Experts of a small language model.
Training: 509M tokens, 7764 steps.
Below are experts of layer 3 (counted from 0) of a mixture-of-experts language model. Rows are named router (the router's row for the expert), up (a neuron's input weights, with its number), down (a neuron's output weights, with its number) and show model dimensions 0-223. Each number is 128 + 32 x the weight over its row's rms, rounded and kept within 0 to 255.
Before each expert's rows: a language model's description of what the expert responds to; "mostly gets" lists some tokens that are sent to it at least half of the time. This comes from a sample of Wikipedia text that the model never trained on.

# expert 6
Description: Of and opening The. Mostly " of" after nouns (part of, result of, Speaker of), plus "the/The/On/In" opening quotes, lines or titles.
mostly gets: "The", "the", "St", "On", "For", "In"
router [126 134  71 164 115 168 118 147 203 107 146 178 154 150 115 133  50 115 157  79 110 163 120 124 142  81 134  72 168 138 146 110 132 123 176 153 118 154 109 122 171 143 127 100 123 145 116 120 148 163  99 128 152 131 126 109 160 133  88 101 145 111 134 142  68 189  94 117  65  98  91 138 118 139 163 120 114 124 130 177  77  69 120 172 138 169 106 169 171 127 127 141 108 176 106  86 122 115  82 126 161 103 101 132  89  71 138  89  73  96 168 128 103 110 132 150  80 108 179 202 131 137 155 194 156 116 146 188 159 110  73  94 110 104 106 124 159 177 169  68 159 166 134 174 140 132 123 153 155 120 134 125 128 119 164  96 133 207 102 152 146 129 135 142 129 113 138 101  87 167 169 130 139 138 140 100  87 174 130 116 202 115 101  92  90 152 124 106 149  73 129 128 123 100 126 180 114  99 124 135  88 114 101 131 138  65 174  24 145  92  79  41 182 111 152 102  84 130 113 104 154 143 136 146]
up0 [115 130 127 109 111  99 106  93 115  77 179 112 171 127 106 175 124  20 146 127 155  78 127 115 161 120 144 137 156  91 158 155 177 185 159 159 146 108 114 149 154 108 146  74 147 120  99 106 158 194 137 145 130  98 155  75 108 143 151  73 112 132 134 144  77 146 159  99 171 135 148 127 151 137  95 155 131 119 101  76 133  64 102 187 129 113 105 135 172 159  95 194 153 114 114 103 239 100  74 115 125 118 116  83 103  81  76 156  98  82 150 163 126 118 116 131 110  85 155 126 145 117 128 114 146  80  88 111 150 114 136 152 148 101 106 116 117 110  94  93 125 121 138 138 140 116  93 150 193 147 153 169  96  69 132 135 112 155 133  74 118 235 165 119 111 141 137 109 175 129 112 163 123 165 119 133  62  71 152  69 123 119 140 126  70 140 115 115 149 139 145 179 179  73 148 159 148 154 133 170 147 163  64 120 156  84 108 154  85  95  70 119 125 120 157  80 109 109 142  93 129 146  83 115]
down0 [174 151 158 165 154  85 165 201 117  98  99 194 104 146 164 113 125 149 130 151 161 151 107  70  96  98 138 132 111 119 147 154 107 198 151 104 118 124 125 188  95  92 110 139 142  53 112 142 144  74  86 128  70 134 134 117  99  54 100 109 101  93 184 121 120 151 102 141 139 132 104 135 140 152 142  95 104  99 153 141 130 179 201 137 139  51 131 136 162 160 112 136 110 117  40 102 150 131 133 151  90 166  87 135 132 130 121 102  92 134  91 134 125  96 149 185 159 140 104  79 103 183 163 221  56 129 103 163 136 158 159 173 107 127 134 100  92 173  76 158 140 108 119 124 115 122  71  68 148 162 134 112 103 140 170 129 124 116 115 109 138 128 103 183  94 148 151 160  63 123 161 120 122 141  70 137 123 171 107 164 111 118 137 108 154  78 155 120 126 135  95 187 130 128  63 127 114 121  85 158 150 100 177 144 114 149 149 159 100  91 165 176 121 147  99 116 186 114 109 188  97 124 163  83]

# expert 56
Description: Of and relation words. The word of after Portrait, List, Works or collection, plus relation words such as son, née and birth, and date-range dashes.
mostly gets: " name", " album", " son", " birth", " Genus", " Jan"
router [174  83  68 133  97 163 139 161 177 114 128 163 136 154 114 116 138 123 130 122 132 161 183 135 198 152 102  70 222  78 133 117 101 123 112  90 147 113 126 112 190 118 154 152 171  87 155  55 147 134 121 145 128  90  84 101 122 140 166 155 127 102 103 117 133 118 123 134  89 133 143 100  79 111 151 105  71  98 139 167 123 144 179 128 126 147 115  86 108  98  71 161  89 116  70 137 135  96 138 211 111 158  71 101 122  58 112 143 141  56 148 143 114 134 117 162  96 102 115 139 139 150 186 198 136 126 145 107 134  90 106  80 144  71  63 144  93 137 138  99 112 104 115 128 101 138 146 137 147 170 154 176 121 123 145 115 145  87 120 151 104 142 130 173 102 125 109 130 134 130 147  89 112 124 127  82 150 235 154  91 154 118 156 134 147 104 164 126 122 111 164 170 125 134 131  95 129  97  77 154 127 129 137  45 129 123 142 124 190  62  92  91 151 146 138 119 152 119  70 117 190 147 195 183]
up0 [ 78 114  43 106 134 159 124 106 135  86 115 164 137 177 141 100 174 153 162 161 124 124 196 155 136 152 102 115 242  78 141  65 116 113 133  86 160 174  86 113 145 136 146 149 161  78 130 124 116 139 125 145 126  89 127 125 105  89 153 160 130 150 125 118 159 103 101 135 115 106 130 116  98  96 132 134 133 113 122 147 146 135 150 172 144 137 159 176  63 136 156 109 145  62  99 139 102 141 138 118 115 149  81 114 169  87 147 151 162 109 172  89 116  82 101 132 135 116 104 129 141 178 132 197  90 120 128  80 151  98 177  46 127  74  69 125  84 141 154 152  56  99  68 197 155 155 167 148 115 112 150 112 162 123 147 128 140 111 117 118 102 138  86  87 167  99  96 107 194 137 134  69  99 124 129 111 141 162 100 132 125 176 163 125 136 114 103 117 150 135 117 110 106  90  80 149 105 203 139 163 126 119 177 144 127 136 126 182 204  90 113 115 173  93  97 154 158 144  87 116 145 111  61 193]
down0 [151 150  98 143 125 124 130 163 142 156  90 124 136 115  81 173  93 151  98  87 146 128 120  48 104 119 141 148 115  98 100 120 145 134 142 174 152 136 158 124 102 137  88 114 118 191 125 140  84 139  74  40 115 123 106 106  84 184 117 123  72 118 189 119 129 145 121 101  68 136 138 185 118 143 100  96 192 157 164 140  93  62 123 125 217 100 103 123 153 208 133 135 125 135 169 118 149 133 119 116 129 123 172 102 162 162  43 107 108 143  96 176 165 144  86 167 203 117 166 126 150  83 169  99 123 141 117 154 139 146 131 151  97 134 173 135 140  54  93 125 146 141 196 132 155 116  70 111 155  98  45 138 160 101 124 142 147 154 156 145 119 122 148 141 110 110 190 138 119 145  98 140 150 104 122 110  72  78 163 124 111 126 160 166 129 180 106 143  59 100  87 198 156 139  92  94 121 162 143 130  78 121 137 152 148 148 104 184 176  75 147 121 128 156 124 115 127  91  80 136  94 155 137 105]

# expert 31
Description: Table numbers and the. Digits like 7 to 11 in table cells, rankings and list numbering, plus the after prepositions and name fragments like K-ess-ler.
mostly gets: " List", "8", "11", "9", "ess", "7"
router [153  87 139 193 138 149 126 152 145 101 171 227 107 142 168 121 132 138 145 105 111 137 154  95 103 127 117 116 153  91 118 143 160 162  97 165 104  72 140 139 106 148 147 117 132  65  84 116 149 123  85  92 153 110 131 140 125 160 111 142 161 113 146  92  84 133 127 110 130 187 118 165 149 159  92 127 160  78 134 155  97 108 141 133  68 141 130 106 111 180 126 101 152 112 142 126 130 102  93 118 120 153  67 144 104 160  79  89 106 108 105 108 185 104 155 151 108 129 149 117 135 135 125 148 119 132 128 153 170  56 125  78 126 106  93 121 111 208 173 118 167 110 148 132 129  94  88 124 115 139 105 107 139 148 177 124 147 170 116 126 107 119 144 169  50 185 123  99  89 162 121 136  60 153 108 147  93 134 109 136 119 140 166  91 137 158 134  99 183 173 105 119  51 170 138 184 118  23  94 124  51 215 146 119  79  36 126 125 114 122 142 107 191 153 152 148  87 112 147 133 204 107 153 128]
up0 [160 113  89  97 207  97 101 116  84 154 112 158 156 112 169 140 113 107 130 128  84 115 131 120 135 141  90 167 169 155  98 100 150 138 112 132 139 151 106 135 136 100 162  84 138 127 162 165  81 107 143 152 116 113 108 129 186  98 133 125 121 126 133 110 194 139  99 216  63 138 180 139 131 142  78 144 188 211 168 131  82 221 145  90  98 120 131 177 135 160 122 125 143  93 143 146 156 118 140 128 148 131 172 138 123 159 154 160  97 170  93  93  81  54 113  73 104  83  35  84 133 197 130 142  43 151 120 125 126 140 184  88 119 162  87 101  82  53 138 147 130 111 108 150 128  86 143 150  32 101 160 119 101 132 112 115  99 116 128 121 136 112 108 159 119 141 115 153 115 188 153 119 121 110 138 142  92 102 127 157 145  98 152 132 162 131 104 160 157 126 136 200 142 139 132 196 135 127  98 104 133 104 151 125  91  83  99 157 153 125 170 156 141  80 177 154 142  92 101 127 163 107 102 117]
down0 [ 95 141  87  93 100 130 102 100 119 125 119 151 136  85 150 138  70 123 112 151 126 138 148 127 134 105 172  65 131 129  98 132  66 109 156  93 161 132 104 180  92  85 147 160  69 136 123 103 165 139 147 126 103 162 183  81 121 117 190 144  99 110 191 120 195 161 153 139 123  45 181 121 118  87 169 186  99  91 102 134 171 109  90 112 116 121 110  71 125 115 119 215 115 155  92 155 138 111 136 125 150 133  51 122 204 143 160 100 127 110  91 166 151 160  62 140 164 116 127 132 168  87 149 145 155 101 134 128  84 145  65  80 149  59 129 112 129 148 130 122 101 109 104 116 147 131 135 113 179 140 160 100 142 150 103  90 128  92 101 126 121 149 133 134  97  69 133 155 153 165  80 159 153 100 155 134 162 159 199 164 143 146 142 169 113 119 170 122  87 137 175 119 172 134 108 120 130 255 169 135 120  98  95 121 157 145 124 160  93 158 123 129  64 155 104 132 154 140  95 107  96  83 146 142]

# expert 45
Description: Initial letters, semicolons. Single initial letters starting a lowercase or capitalized word, like f in famines or F in Flesh, plus semicolons and opening parentheses.
mostly gets: " L", "P", " F", " f", " H", " Rep"
router [161 147 122 169  84 114 133 161 133 128 132 165 122 110 128 181  98 158 180  76 204 121 147 106 190  95 168  73 142 122 125 139 120 124 173 128 212  99 157 168 130 139 141 101 136 120 129  88 147 169  97 107  99  97 132  81  75 142 119 112 107 100 135 151 122 142 133 132 117 120 130 198 145  65 126  75  95  94  77 113 117 119 154 145 114 135 103  95 183 117 104 165  97 196  92 116 187 105 136 138 149 140 131 116  97 109 161 114  99 117 134  87 180  75 108 172 124 149 132 188 129 110 159 152 138 114 152 173 105 130 118 135 135  85  98 145 115 146 140 101 149 159 139 115  89 127 108 104 151 110 126 161 160 113 128 125 134 118 110 142 118 139 111 165 142 143 115 111  55 170 167 131 127 127 140 142  87 109 136 149 141 144 117 186  19 138 141  96 157  87 128 108 123 151 101 122 170 148 133  80  67 101 126  47 126  98 222  53  97 123 102  41 120 179 125 139 119  66 146  34 167 124 157 137]
up0 [202 139 120 127 108 104  87  95 102  62 140 143 141 139  89 139  76 165 125 120 180 114  99 136 165 134  99  97 152 141 133 116  78 113 126  99 193 122 145 172 133 163 104 144 106 129 108 122 139 136 145 131 155 103 114 164 125 175 137 113 121 173  90  87 160 125 127 120 146 139 125 129 167  58  83  94 143 140 109  85 167 111 180 147 129 115  87 110 152 160 115 140  96 195 101  83 163  96 160 144 121 117 133 111 143 141 134 104 133 144 164 130 167  63 106 155 158 117 127  80  90 178 130 132  79  87 128 133 183 150 126 168 184  60  99 182  66 181 163 106 137 133 154 151 126 116 125  45 115 145 113  99  98 105 177  92 110 125 173 110 113 110  99 121 150 136 110 135  70  96 124 123 126 147 122 142 106  88 123  97 153 130 145 200 123 138 171 138 220 105 147 104 158 171 157 130 210 150 156  76 113 128 165 120 114 129 204 102 111  87 118 114 106 149 143 136 164  42 145  40 192 119 132  77]
down0 [119 162 108  55 128  74 126 109 129 139 109 152 111  85  92 110 180 140 101 157 150 147 167 165 120 158 149 116 116 182 151  26 132 137 113 147  85 118 143 135  81 110 101 161 121 164 141 155  78  89 131 153 127 186 137 105 107 139 134 153 121 139 109 181 166 120 149 199 115 143  83 137 113 126  83  74 154  69 110 161 176 141 135 151 105 177 140 187 141 108 128 180 125 109 130 125 122 148 133 160 129 114 136 104 123 133 132 137 150  89 165 183 129  76 130 106 167 111 163 182 127 119 130 127  82  41 148 103 215 185 127  95 154 102 101 168 145  87 138 123  84 114  89 172 126 140 151 104 150 109 103  56 126 177 130 170 156 121 124  90 124  88 122 146 189 144 140 109 141  85 118 119 115 104 103 251 121  94 148 108 102 127 109 187 120  82 132 145 168 112  92  94 121 103 106  57 147  94 126 119 107  98  99 130 156 131 120 127  81 117 156 121  65 146 138 136 195 130 175  98 110 104 171 150]